config = dict(
    d_model=384,
    d_expert=416,
    activation='geglu',
    normalize_top_k=False,
    balance_loss=0.0103,
    balance_bias=False,
    vocab_size=8192,
    norm='layernorm',
    norm_eps=1e-06,
    batch_tokens=[131072, 262144, 393216],
    steps=7454,
    dataset='wikipedia_en',
)
Below are experts of layer 7 (counted from 0) of a mixture-of-experts language model. Rows are named router (the router's row for the expert), gate (a neuron's input weights, with its number), up (a neuron's input weights, with its number) and show model dimensions 240-287. Each number is 500 + 50 x the weight over its row's rms, rounded and kept within 0 to 999. Numbers have three digits each.
Before each expert's rows: "gets" lists some tokens that make up at least twice as much of what it gets as of all text. This comes from a sample of Wikipedia text that the model never trained on. Tokens count by the router's weight.

# expert 16
gets: "ing", "ed", " on", " under", " out", " up"
router:512429433481451472542462532560519478527487466472543544478465482494605538526483439531437462523552485545497463447463450478475419428527548419489493
gate0:502452503483449491502448501448499527525464544566401582449481451618431508437520501526428466588523490567503473513477507436502499457477584458466530
up0:550389498545520523516446468535471518445539463545494517482548506536560502532474472540572472493461467456462483521508498549523491565521484507485430
gate1:465478497446592471518557504500528552583470452451426500631484509430467502562467520542474511470521432438452534389530504594435486420530551467525585
up1:486556432515437525475479417575574435465570539546572442389564492573562441489509503480516557474418509452480465586471511425530633520366470458454509
gate2:459519420418491472511524528568542464515574606609465490515491488543487514531482570523488498565483393438425458531509590510560520413498449457559551
up2:433531480494472509412455413485480510520472480492557485496374480437552509527533406546464548479499527484469502502420436576463484542480530503601496
gate3:566454530597507527533467492456469620445444550502467438464601499471471459478461464579568537528460509432452445461553542477532532597523483481485531
up3:606526464488584451591461496493557493500555472502501483476595395519490443544479575471624530526383505521480468573581499481451394433394448435490530
gate4:543454415562522394374488504546461605613532519492464442483545504399496497601490523490505509430542529471569498503478567645474500576578519561455536
up4:466476590456522447610487474444494474371606468553543476549409481599561576453477407602507517497492528550421543460567451473568551439441476404486532
gate5:505567509514422555490448494529556524484524446542446495532502443423453410492488510450554496521521524501527454494532584614491516540525565477508561
up5:521507600473430569512450430533519478518513498405458547527448512467438567499536538536493553513601538486455478535478510601479451530583619433523458
gate6:511561625449467501526556566551524539498520566430430468489419449458448455473429432491438593458452491448503584439460426551510607496482490556440480
up6:524535462494483504502495521549548428544520540564512411435550418366494544521499481489463478479412516537544573554469426494452486496446491509521503
gate7:514469443535528468475542583558529438614598653471527526456466454446505489544363481564547520470397501528515547543507498468515568506436480560589450
up7:524485499475451503465604499598437523562553513498551481569474480418510453486512460546428455481517480497504574593519490460563666444575416383614511
gate8:556430477510553479549522509535467576514431489490459553543481536475455529470503476524433601508451410421417588569540542462570530511482481453487461
up8:521437492508414441531449478524458546578598548610552513495472573562492556505515488496556504538431474426496428461474462429468482485494501533511450
gate9:465494481452476465483473539409410537499513441446486492564440451407457464488555557471579526548613397424520507473553486520502540518628440555532548
up9:504438483441516546502464496476506540488432451474548451465474473502520516460409524552596450454518434406493529488604526585517470519631477508511481
gate10:598489557524520551555433536482532626506483443547458450566501541495544514434495406483541441484468509476504543492450547524475480548591486517479511
up10:437483505439503437383459551484501563500492514461498511592495473452488465512522634566424545512556500515418561427537381510524432513381388569560555
gate11:488417547452519518514443536506488499513537345483491584585566530442508517485520566395547516460515562540473506493552481561450481476529620434467523
up11:526567554412563524479506558479458460520518459465505430615508590436500513514526554432492488439415538436505580501489465575379477544502473479466548
gate12:466414473472475540485499438415525482469572559482456565416452514494386504529446549488563565498464584450555419532579551596432469537582474515529429
up12:449455503467513542489495544552529511549490423575495474564541531536494621521568545536497637647550447492509527521482490541567507497459512604467459
gate13:557522442467504432557521536461511450551467534458454508516510495377474442504482487521351466428495528476399524502523475537520567498384476563527444
up13:532540505519485447473532556494522518480591531514443540480547442380512512545579534413519467411554537478433556532488524543512531450428511432603510
gate14:478559485458561439593514490430528524438560576537540589511469429509528551496487544545584530504562451446488529545487520437448555439467479424504464
up14:375482535463554522612517500577389474507587514561480557489471477488503505508592557548410522551448593452506584472582514534573462490415474546514422
gate15:466432464563578480497586508504496491596489552574527501506528516533480459554527468428595506496555573484487527523484555427476542499544440559552554
up15:554440551456601535553559544557561574499465427403554559491551470577501507492462458457530466527452470545498443528491514352433356484460446455398542
gate16:407449578607521411400481600401376565555567477578491457567563557487517565514507472523598461585497487537501567583548457624512556534528547579497464
up16:460516525560566526520502479524592446469479520564478509420434429547600444535457506505553497512491545479554521574532493358562431529418480436513523
gate17:601524466475479509554611457440521415459552510419527556492420555548455509482416450482531452419559482444600449561539502429437529521510440545461465
up17:556585532515518511531584516456455453480521548532511498528515530490502505511480451504505533406527487399598504547488481428446518501512475568522515
gate18:523462505434584462543503509516486463449404410500497482538476508495502485362481481515528504483580493472498522572579590450504548522676490522460505
up18:463512449453516427487472516507508446474426454442446541528461459504487445427523512482501493503577499536541523606531528478440586546625476451472519
gate19:463513531484481565477473546487485548585558554608477414517393470451501394536477481432521477511442542410539547390444496530461532527489505537417543
up19:519497492493526438576451393430522484526625451488511516576419450501477454473556523427422439484520446474492523527513498552494429414434519554534575
gate20:444463531439536442490501551448438570490529408518510471433538557485507509420456511488654521511492566515571413523445424461476535511441527554473523
up20:503538512487414442528531571499476488573438486464506548460557467515524465517496494470470475547477507478531510496548541434504536521553451507381502
gate21:554566505532467527542466533490406469440518489455479461554479540474495552518482507484459501490521441475539418501540508454429601462524484423506463
up21:541526549588485457441531505468452490512423564425526439586538630501458490475497427487458505470522503511464528471480463447489567476569372458557495
gate22:519592493461494473515546453530557466557495395438541513494558484459469573445549514510437459445481551537571548445440575570467421513538524447516605
up22:526495469490513494456463452584498549575552479594481515507468448442493475504507446550469514496491614513424463439443491574519521525414463488481517
gate23:428560521369561543493412488534395439540475511608545538510427548542511470475526551544517457459418564542534477491485533518550626501552402527472583
up23:491439548571505456535528519438547539479509534511545530468452496495538490509484421520507383499625552481473549454541485438588549531481517454488404
gate24:414502431475393584480508475573447498412532567521487483486447493553493445445546529510642525537570542547517467606610463417423550474547477494530519
up24:501495589541507492574524530492474469447461559508553461501501570561528478518446545469411519557522622509482432401577481467559524528439576520510478
gate25:437504488529632476477416512446579596418506548503442409506547502485491461419560467471575506478447492497515490465560489517504549475486525561461476
up25:499467522542554469564492544449482615470550488440561454483540448493533517530499514454443551458500535465537454543520545472581539386526543482529461
gate26:576507566437475497475438435441435516474580548545452489464473506556387500513540495464553506568470453550500524414571497525492562500471447525443479
up26:481517560462438446536398477495416500452464526581521368425461435561399488415480514483581539409486442436486518475595442477527481446517456501496507
gate27:506479442447469438460540570455536496437501556487562601506413478538469467526526521496537545502476504401453518478509443463564522454467552487510528
up27:534526515512403519560383451599463515543461533572463444522455489485550399432420503496444442525552557568509510588448500471481528512549409566406460
gate28:405468488553422489431484511562508524542521537476433460528554528494510506464535454463489489516489431559480484485377498418540502525492524494517468
up28:588558498461537536612566464492571439444504416493571503560419429524439437536485539364492395513421512546438493471557511587557563491500540517533470
gate29:572533458467504577533459543575463477545485417545451449544548629462464461490476539470534491543601579470485451467502501436548451589531490504476501
up29:556585440518585460470444486474459386480551484552506532527451570479567454459528499424536605596416541550466472463539498476517429553532565527544487
gate30:487492547468476472390544545377524528534586451514529561552494478526402533467537481466501502527530581525586445450436477532569536486530527581485499
up30:453525472445514445437509531521564404566482411489527492463493433599437522432532451429447496509509509467554471528391513499543485546515502550532624
gate31:419482509498568533519552502617555468445431486469425528627512522489520460519478438528518527454484440499555530477485574505459519510515533562534463
up31:568520538603462501494547565521545497526435488474505465518535468483560522529524428511533527554408479482534566530531490490428460471460532523429594
gate32:539588426595487513506437459429485508435544502481533484457525562448491491572485491564453515511441480394463547515455525524492440530486504421511562
up32:442473544431520517562439436556486614573582449463460538504521447482451537530521424546588523588517520562479498468524512537470545539458489467580459
gate33:468469472546431440489478559399539571453480479575506568481491471541518476501490528496465583517423521536547496565544412507477483545383478532599499
up33:478459525524478618541598433544451595508447471490395496524474436401503578494448569449520461435512555485487440530607462557534512463435516519546502
gate34:506543499612513615577518527491489661532542573463509433527527537526508513463485525517468436402461461557528532481499416477473467500520434501498525
up34:411571548479601498399532450443460491526552528565618573557466539461412475469483530533510511470503519529502548443572473467540573523514428513490476
gate35:536422518516415415364453457515552425498506487412495552475468466446565511585527590618514602536558477495483503565498570488504597536416492528529429
up35:459573528542530606538516426520417562558531489489439528484451559470509541483514542503442441549481574471520532326479569543414456505515546570477546
gate36:433411454412486487467474573526489538495512456457552444527566437456455447424519535462579503539505572530537453512428532401450551581559521454449570
up36:565468609537550542529407513579485518459581508553442555534461527515550475476603483607405485495518480575424419544549449580490451516556550518589477
gate37:509526578513473443381507433484490512514511455503489495592434507493526548497567439408511532467467469502474498414428398579564397568527512617482500
up37:578485548531514553496397523558451510489482498488521493582489528449459527503530507461462481509499557592557548500514450524475436566534507464479531
gate38:432552501488580484442524513611412496454509381547434461503531469449475511531544522594541534452499589593494523476511469584472428505512529489415553
up38:499549568490532486548402497433585586530610487541512483497508510432442554498485500402509418534505537469486485478414610443509548579434539520616482
gate39:426442438472520519493506475521524466536427594471510452566481463423417483480575547558450545558507507483536516561557544424482517471533506482574432
up39:551454592589531502567438421409460590345505508495512436498467542482534535441516425528492559471508434496491489520454457545547476500406519485404554
gate40:474596446497557449441538549449447441559563391544516546456361392484498458413572410444525484520507504540471580528471614423511479483548498455539559
up40:494504525488585476516472455438502496505470603480508510482491537513420475434581582477619444507487589620458520468455342538429558529503514591452475
gate41:533488533490540494474366500461545546437510498524452561599449528565517452422468457530478420384488466465462551510506545528481546509502459556546416
up41:425609500572510492535612542516470430538438461512425405429610453432484513592506545568554559606436489562462520392472417491565523582465536515481547
gate42:510496529580492510494472479479441590554527475406479577478491447468480508499484506509517469480517418563447519493464448507502458513504495418421505
up42:385494582487423441461558510528492556314452530510530530508408477482454478493551515514498521489483600514508411603526505456599499495534475605560467
gate43:512447481573506504470615476522340574510471430499518406529508433448442496482474460489493589458480475565463438523429446532488495514464485488557549
up43:513463451523483583490461443501564402522503567498418499543540581513596529527435465582453495455473491368574542447460463482505679423401466479524526
gate44:533479464452546451461527511481485499546511410481498538609459392469470541488589536546487420556562518525508547508419560570499465478463609552448510
up44:397542421510529615579527436430570528604599554470459527499447481524450511497539414496528451515508493536521488457419436558454540491497515554476471
gate45:430477518423588573514541541476453607417487527472484368499486514444502527495529560427531551516400478580619426454568527503556582501530531514467478
up45:419535505478568450388411480491578537504528498461479526456505499451499527519553562503475502531442575528495478398521590424539529504594469579508449
gate46:556537555509523520564482486566494552548526495459453508548545482447531544548580568536413532560528458499540514470420514415483464544504545594465424
up46:495472418559558392549473465490539520474536598466527478527461504536519495568450630476467524501423485533523527482404457537381483482476471550587525
gate47:574506538534574528432433424430444540555499438565489484503509413474504412554513471427572409513561469546498560496448621556482579448557507474448449
up47:539542479451623462522479481474510481464456538557495522549565409357510494490480512495509470493474507506507485368428399485462569506566549509496509
gate48:389398482446486513522511564627475492475526477586479470519482428498551580491453479499496539468530460517450478499530562389485490559584499461570570
up48:537576535492427551439480554456381406472585452512438448491532506514528537424519544512558467507469435575543509592402450444615502486516573496538539
gate49:507492569512500468545458470531470475532521627417504444531554444388552486592529535471469585507553452544485545456491532611581575465471485492416530
up49:487543507444447447535439542506473506443507510516519550492518433451499473577442546478518515433462463532439444497446483544502501444489455517432417
gate50:550465433418510432505586550511530456550560517490450491579540444494432539535476452480563562581537457460599483531471564500481445495575468442462613
up50:497456467484532532496492476386523442539595542482522446514497529458478462479491476557368568515596579486540529485511484482421492510560470485390412
gate51:505498559499478528506535453515517597516443450574549565421533489523486503468494496497512515470513543473441581539545515545504538492475460500433461
up51:483499531505540592552436425533441598463574421466417524523442549511508526470528536519558493567582505483508510563505527484459495588582540551572440
gate52:630518526430504512522470492516451527522442436540501432530494442479477507398449490500462434439438478497516535494542504622390518467553567434554518
up52:542472455519408491533527600419647472545536560479497568439407554466460452555573442507471472536533551462588498427580464437574426504590446509526511
gate53:412517535443611478486479453551544463540520518591539499441407533443539505532453460536532454511420504517516451410451525423446485538492508522559548
up53:469465439549461464515441472510518480517567503440518513520457570497490502489483378527441512435472479526556501451428524466528485525539479592568502
gate54:621541412411526503512463409515552586570455480505468584477450554598472559496583459512506560524497499539560553472554514420485537439504515569505466
up54:492443511490575481522444477491463564512555466479441528475447498562455536381510557498486506527431515543497543451515419437477570491512503547506474
gate55:548518505479509478491484454513436569396466535560456444644489488476499523558430467499507505514595530482427508440487445539552602466454461483498540
up55:538560512491482479443473438625494506505521499577429498549515463423534549478532542513467513530520528542559512450445464565576414514568623530491565
gate56:486480582401445592569429482498486498451479532533439537479480536491384478385512551490400499414523589555479490497569563557536543508521520479516543
up56:477450477566541495517519531471548492518417452511561516457534559579522542468512448519598450427595439459537483545500557429458428443574431474496504
gate57:487518588467449438540581562546365531503445550478516457442493469520443460426543469469540489481501523470519569555476501489469591480474518456490498
up57:427507544485588598477524480509448548507393543490575464493504501517541518543527483464533473568519518561473422456484579490478568520392544496538453
gate58:510419486439497517521417552502568482548423491518524554477490451497532518530478509528443470541559533473540553591458537464444479474449504557484498
up58:469497595500575553505542497526416472561532520409502453472519480534537506547479455451450492543479502458488520476528552477495547524555519529509478
gate59:441492453472443472572541500529446494517474511515515503448535487555476462560490432439523511482483481494419564678546623427567485493569423503484495
up59:475495531456455427482474506561520414616421521508464494505521523528525460472461476480494555489429447574479543571496455399483530481549589484470458
gate60:531534606464418530502565414444418579519500499614462482614573588609485449487488554428576486458467487508430457431431545610489495568534401538484571
up60:406469491471555522456465507501520499461579556475554423419525417483588434543416558532533591500431415427495419445504457576564422514545540507542559
gate61:539495490550476543534495454531420430431575411511526407514564482457468490497507430602525547455484412444483553535571514504513474471523452432506620
up61:505574501496536507474536502528491528452485372553539474414455418467513429506469610534504465515458420408466506478547546479530501481495420500458457
gate62:532398500553473498507523546447487427433397444482489500538483491494449477507562593457390517505526514530510476570375498435489457507496613484427506
up62:448512578445460454520507512510433472464568485483488594551417454569490491556528508501468541521626459572515508601477517443580463477554554511458467
gate63:535470493405462530549495568506563487522501479439517503578442531535476454451479446456469507625407574448467504461493547477523522555526568550489524
up63:485454537542504537448493440505457439462559513578513472429623488423504540490491526539469497474488486469525571533513617459475432546393446500562418
gate64:567517469542499522399528486547433581559515500563438486524571557551510513508484484538535551486560522470528495467597534493496521494476448552562508
up64:520571528505538509495404456495536562397583450488442545456443532558534541472442453510573526410563514587435452546543508520564429524460526560496554
gate65:502486535485475470498574460466542486443561516445488466477428463542469535459411467554505530468563470383511578562475586577522473498484394519557553
up65:451525396547539424523529511420546491566469575499521551436420486519459591471422514490501493516460482461445553468492511448337564520480547522485509
gate66:470544535545447442403519480426522396477470433531507559464452514490504506498527558552535445533496582512495529440483480455486520520485532493577474
up66:560489525481441530527453507590557517469461569525480537491493331506422472526497450440395513535543518606497540528518368548408510492475482461478465
gate67:456519543525488559411535505447451644593541507549512564418517496483451403468485477517581415542462493562560531565574505568446526533511481510541530
up67:522515518473480531448460538518519455470485497547543405526608462432609545427459438533468481542534546494517564401469507376474471501488556574408516
gate68:455486630433406478510461462460464521507510487485519584468492442490467548435496488484450451466423522608476435513455571427546527542539573550493493
up68:418399628472489531534528526447519460523500556528546464458522527521471463425555470538508519420384546517487467561491596413524483499512557558523511
gate69:476423496474555608559519506421512483459481531480517498479426420513444593571515551468507501626468476426524578474496588461462542509346526495483533
up69:527481482566514504500502582455524495490483445559517516550512504482477531516538515375522484446499506567523497533490546462460515537424528537429435
gate70:405512422545493538459564585504479428459488508476546479557617439472455533559483572452512506567501579523592500441548514496474484526509469560519512
up70:468495529507481460508501512509489464537449416496500531554434559503520486492552506533479441489586529545535513480530490429532562514590495553571454
gate71:504524447541517579456423438440451531444490512484486510553464520434528425559512504472456460542555542612540562415510496569507423485470495568438542
up71:450430446548556540490526450488545545470456490469476505513507538570500539579537438510501539542497578395579536448536558481440590512466466458456497
gate72:490529502490457552494427450455489503503518469510510518415503466418483552577529587499499464430512551556525544571400512554529598513471616536521462
up72:465451426459461566508534489461454503475544483480466532529436446430474454585555587502560489590470490514498499562547451480444443509481491554555489
gate73:414525499472431460418491498480461440469469522534465540582496431515519552472512416521612498429598447410487457496478512478484467594569431443463518
up73:550509509523446617557493518538510483534505456554532486501452454539654382465428535559429471563482566573460599529483510575479639517508439551505531
gate74:451493477551453606517382543598418521435557578580463533566524517398469505487489494577473497439453496500397535446431553599472545518553503530494413
up74:382586512502612549470514599557525485506445476403531506515442485470414388489439551526532520441493447456526478437441573551517479555451557557495494
gate75:531544501582397478463577484468523517525444476546463452480460487461563516425508519412487509573555448511488522513393510464587527492408377545498550
up75:609442458472496442569448507521544575500471523460475376553519459476462557530427505549431602473500411515512513521517507421502486435514472490490495
gate76:504493413429512479531537503493480319429469472449530533516536522539437464504479575427452552464535458523568449529535524476572459509501526572634489
up76:506537477614586423525476532496461467473437471501507447502538548506546469565516467438585424509461540550476450449527483497397523504503503565477494
gate77:635652508472499459455388453508525510437468475537432465529494507497553474512581495503512473536525438473542528436425522598473531499517467516450546
up77:574629471407579438492540596548525503475523449428477499556651522433530453521545507507566456474465453361541546581421588569495460514536507498445472
gate78:552434492553487593574495438512452554478548498605442460541441441400575512485519494481527538522540464466564609545422500446490487470459601493565535
up78:448558456506480493506498526577547519586513492493449550475472579512495461520487479532499462501547466479468490499462417569543486489451441493475425
gate79:552553489415511436476403617477496530459473568443543523463519469585503443481533460425610585569549462512468457587542535472451546523625508527441625
up79:502527457400526506532646475570429461468526495465562442515527497547507487518452528490541516433566452520433552580485508464551418489491424420534528
gate80:514494447477532516497465503525414489477435468456505615426493530424479570527514491523412553496463501468531517523470500543622503562508489508577540
up80:504527517460454433498425448537470453548545478426417464493504433526454580547468439486520461473445464618479465567511486565513550506491538489571543
gate81:424468544452494507521510551423490522550534460465478492560474511606465416405415573466554494397563481540410457459545395579468490499518434573541495
up81:490458557433503491536504408517511524534585444459467507415535512504507503541548515472534497502527492579423504486531517493483490500551452504465456
gate82:429568598548505619528474516516516485448440513541489475518487495446433578529590546508534524429439536414512486572529501535560535422506495450439453
up82:479480573559493496473516475488418453445465472556445487549460548457478530580514543517470467474482541407478524440391537477523493452504460492515481
gate83:502439533534455488577491550503567514509518573456462563592557486512409544612358388560498518444531465493509552550518498495455514548486535464542434
up83:514549597541464459493423477568506476531571474449555395393524555496502517496527491531465465492562556444493450492453487534537537466478399497505470
gate84:458555439549505542494468458583551434485504568608567475539475380485527492506492483533529555531393559502477467545606503567587426466502409498502548
up84:436424498496479576567450500482475515513473527389465534442420524562475450496475504429586508491436536588474539497561465458521637480481480522443565
gate85:483506476490526477535499431473407427542556570597542413429525466557502503436518583411503535479444434473544484471408528611568463455488530502473505
up85:535480489549490583498500346431335470478486538489560416574472474457526497510562595472526454640528572554537414443453567471516493446513464457477425
gate86:441409487495504504597522487401476455612423483500535496516505559536524480442342504493538445432548435463515518536482428478438577518474495633504476
up86:490561450589602542581485505426494474523528478478549486523538565446497476487434442536582508440448505487534464468504402504397523542423562666491478
gate87:437450467535539482446562555546556616494571434453437565507463498516528515466557592487539438563472561374556476498443481481485584520456538531527545
up87:444457430522534494507603532564568579528521411455363541551513469615486584513545537452537563595521457444452462490427492546539591485523499478435479
gate88:508483549486556533430536489516572464518644519503510498616473532449400505515458478471425491608503549602504455378465382555432524494506572600615532
up88:466505484504496408430521626478447588477516478461452496495449446510535414469502501494614426422464572595497431546503528523556433602533468544533500
gate89:460483547504498468495507449551597475496626547462586496513543510587474520449500414453542511386380324484487532448441434468512444532562541550385503
up89:524455511532578483462451444474568469543477403499493574518526504517508519423500522495565450444519438452467509594598459454510491598509521501524550
gate90:490577509504435495477506488368446506502534510495561521501583531545591543437420436572575483470577518458564558517436440437506482484478496612446505
up90:535520370501469512508551486511531441483482549494512570640447484501476530498419515495615524424564568504590437495510443438545435454460425612457576
gate91:478438430470492399472562532499568514456498468483486588462507553437563567597456477473574484507499466494457537546572463425474474476450551489459377
up91:554436545454516547482435543419531516452541485453433571460533459576408528474496568421547520492501572446515403487537402584483434522457458477536481
gate92:504519393529487574541501461550472500503527537559593442443538440451460473444426491486542549452538455582550487514466527518511428546530430459418562
up92:478596377489438485391514550517432488468486461423518494488507464523525572595508518567506505469592499547506534477475515482482546558518496492478502
gate93:488549505404565464544474518561629547486482572500534472533552428393511486563473512498481500509405517441467568437490502529477506501511465475521525
up93:490586432466503474527544484497570462563485537377477519450468487534533531514503522442539434542452517407584543516523566383561520540540564497517581
gate94:401459495528476530523492502470387567512540624497442502596542489496417477496587599504490514539638477481454437444526482534430484476459444474534454
up94:500425496392485584564542527567562477482563458473494537522561412479446491445441584505536491552498416502512462527575509545467511475499419431491588
gate95:502477439475531444563421496534471509519472462566528560489477499499512444531527545438501504509507522519544479600534434536454526508527504559462405
up95:495499454465414575456550562507549493434603465453537495493483479557458553414477519504388535527606442514472569509461549479537500523438518499552495
gate96:474508506512520525443592580438450388530437423549418558462544448494485527450395547569509519432529525380481526575518542536555530450439547414533434
up96:474495523460572498474584560444440419536445510546397579537510554545459569486537568528450556549440468440487471560544585544614472510493492491535528
gate97:480529572514493402493448562505511558502522507570555485480563599438521523558464490425477440410526599531626450583459484581529573477562442523508436
up97:602504524543501458540434436489555455487491458517543399435520476539524464592473514516514576545534379348556578477517501529410531480334461453468455
gate98:464539556545482460435510541440524535540522447569481458488463518539416541445583501470530463545500505584532502463511473469432544536542481523482450
up98:427451455496532656539588480427408468451549542558549457427519449501517547439503502511503494541401457436518502510489500515415522475460518525454495
gate99:524566407437554548500460485553472582530459494480458537529437448460546440460535513468482473405455603516552567491431475611519478486503481490493537
up99:543540466552513495501545520483493447475419565479526534438406501614381524483513482425444502483457497546424443516485519562554504493499573483481499
gate100:482437542478475398492482495490509495536506459513450491520452508546455479497504476515467466555564555472578520488396591452505552508550521509571543
up100:527568520543604591539542526496515583538516518516454532539476451573525532469538447532531536434518482495447521517509489448512493501496527402471485
gate101:495526512524539480488572440460664507603567492489480633514519454529459488486590527413501573518411508508505503496516422597545500516524481493422519
up101:502486470444500493497424518485376507554535425527537531453546542488447472418550554546515435468552504507507481506565457513473483462493502509562415
gate102:530495517440445522477487511495500466495475501492537582460488464420485481418422389480467563483460472515443488531423545480554491594543472466534494
up102:490569501622513474495518523466530544458493534463400404461485515557461469517522518469443473469559581515451447505493485527523547422456519515486519
gate103:457526619438386475443548544441474455449569515459495525672470452427530535508497454512510501620614463486477501535517511604516453430516509485515425
up103:422586393476581482557431421590444468486474505528536418434553484463501494407532495524506543479427563521484461413537420480516518497371497545519577
gate104:461517477482401562484384425498436473557447557533508488593496531548441522460549500511502535639542497551460550562526458480474403571486563514495584
up104:507458453478329464522428416439395451526431564492520529547457488356513597538465389513504513548560466511449502528593523509546503518481499547453547
gate105:391416525495571427445452486502525524592515536581493543550510505539427530528530505488414420508521451451529440504451545534471547548450467495600501
up105:538567439520527552564325551492420502428546495508486521377530572474527464519500508486554402519481465500469569457458422576598466495451495490456520
gate106:479533528449564508484465485535552523391562516514465544556531452458513532538479542525547467485494371473446507436495531610474401543536526487476619
up106:486493511522431506505502520549433556439530505384468457545426529526513507543480406507469515539534428461523524498519480461554438473490425500426527
gate107:500545474543615442555512467524557511575512481520518515460488507473543421560431522593523488464406487525570480489466508394533527504469512520444443
up107:588473488507402523450503559514451580398533513472514476493567504493465530502514502492465486498526546438461511580540605498462523563551433484576510
gate108:459536542443428446454428424512600466491454527440499563471452448473478377524473552579598481380516484565359498492550503507526497522516486494513418
up108:472542491519476455495509560451457515585505430595525573499569443558463593484556561481489462526414518436543493524496438533449542579509551500473540
gate109:507523553538522523540531449498507603497479484545493431459535533447480541439504509533577430485575488468557524521542575528493508516520498610524380
up109:539498448476578448495527518455442395546600550533553503530480492582534487566496503578465539489467514496497520436467498520527512469520491495502629
gate110:497526507444548465403455547462592493492550476496463547521533539495480428501452460468691561587509561614568509526505491443441502503498460591483546
up110:533541536516687353525480420477533420429509586508587511478359502599531367467494564493558426526439547549454513416495364449541477529502484462575500
gate111:535451448522483455500389440472448600470537444382538404490475468589538491364614524497498553644419499569448456570494527565456599613553498504404548
up111:434422427461534540499492446409520548538526490500533529451450459493472422514453485505571528562433582525442554580586396504380537513590575552484447
gate112:566496446537552448575495504533459522453494511531470462580488492595395509482467516382388401536377425530541468402505391515487516498573466488517507
up112:530513549536559447514484579492496575467477385543550474429524382459485448570487484463496453553552561440482442547506551452486397498581495466513547
gate113:555469422527480449530468610542431457541480397496459527451453443496497561488462522444492507512481509546597462570585463506480520480400505418467487
up113:527568509497450486465451451546453518504503560550534480545469444582516555546465485451443475475412393386518556493536512484590472486468467497519435
gate114:487519534376530412444537430511546433517472486444399602519533524541496486533572594422467525439439490595451673481458478540434505436561471460459473
up114:453487496423515487443487538528532553489441480510451579569555544416481518582550503536523476494503506552539567408462469623567519528625495555425524
gate115:598520497477490494546506590478488481541483488406504400647455599506342496500558510450442511401498536532579482484396596560531490477622538570556502
up115:499575463565536441458515403553471410538442478551481463587435507398405387470590538553444512437520518495510515531443588562403488556529519574536543
gate116:439498546557521477470448474503418407524455508485472511486430523470423500505535515555504577504609544535451494496493416453570468503419467525521470
up116:530493495455610525528556531433489483541506519524501473428462552507466536460585430367531416391474523516532544455530531522419648481494533555518445
gate117:547504490442528492507520555475559491492404517538458535607517443485501460522490565473541504575482573552476516492500412461499419502479434524514493
up117:498543497479562378478496502489491561455504466519367538506478497528445476523570574541538585551474438538530535424502495485541392485485465519458572
gate118:446461453507485565524493478438452504448469501534509477497387558514473451522522428563524520544470450484467494433376489526476597447500493532483501
up118:521570522487468426469470466464544471433578455367622556498507469424546535447537530406475454417666488491651504575549488435500500535549560499492531
gate119:504502458591541535538439403521455528407451552527526474499434609505514463452512563501495460530445555438476531348537475449496473565426519505552486
up119:435481489485502546495629540526587377530487486464507570446454464586552503604498493508495571563416560499481497606500477472436502467405507487539494
gate120:563475465466591592489493495451482542468447487413484437482499536569508513558474491488496408489478526497632452509515595458504498453507535541460461
up120:549399516563593392476449511437567545515559494534458580465477398456509522483482514502433509488455519506530465483430432494433457546540470527500471
gate121:467541534448380504552552591518405494559524538487569463443568436384508516409462514531490536392539526446533495569544548461618554495573441476510562
up121:515518490545509493496555430492533452419526507435486526565492616553453450508584453474454494654484450474553540513510480541489521437470503510503500
gate122:585538490499519390500429431418539534418469529556508538485449511553493546433491416453519467444588566524497449481498457527505545496553457492487536
up122:528515499470543508550447579504512472527617514406486547510524465617491455547550489478523528445540498617460496511522458433434470454384573532511449
gate123:470536450478495371438553561521496414596443476479444488435484421531485455486461488461508551408446521513536478542480513436469459539566518575498479
up123:500570562602479478481427559504448420577478442516471428491504582494572553408500433441555455497436510506575535487548542545521484498584483491438465
gate124:568549557465616484512402441490500404529576482609478483522547561548566497421562513497474442500455517438516537528356609599504488503379501451512544
up124:509559560419627534503452436597537402535539467550482459480549470478534547575450481537530466475432584378501552529457591516440483488446469469484492
gate125:504488450476502551403529433515487429542404429526573379478472567555529533430573502551495540452523474515534525547534523509472493500574363527466597
up125:417455514416497463520592469522464527532480494495487509472522523509482505440523496460498402583532500558450614438446546486470474516502510470427531
gate126:542569458509445439562520501364444525469495505528517538449521508450508425447528531486519444488604537581509469510520524407480507495494479499475493
up126:445488490539382573403371475478454526514560529535465496511452472536422504530453339524515480481483482370552507493521472514557532502495612543517540
gate127:575538520488536413445503595482504511522427571625458510554568477456554445580521521511463542580512426527524423471424449502453492470416578641518472
up127:583520412561436544557566495468589509471553484431542512533521517593480606521533463506482512434448504446564484466575476431462434456494474438437518
gate128:396423515612532490478424468554516433604463523443401515572447505439451560538513416525459525478507463464462547481436464513556514516447435527578475
up128:595602463513600467436542595445460512454573507571457493519554557504501464576540617424537518497415498583513556517504582538457556585416570547475551
gate129:516532513526486619570534503535426459490454529518455461408547543478544517379419509487545504531516494555526465477473581449524532462516507397462482
up129:572440493563501591514537557486534549455604391506426598522479423475485490523412507542542502447506530565496463555497615535588514475508510435558499
gate130:502550499555551472452472583481572565555428508443541428451540490468449448453500536479542547458504487484526541535546538354461521508565471436396455
up130:451556545434519557558525489482482482458516519537537496512455451562507434481473511424471493582511480499562421576558491477492434514513455510500555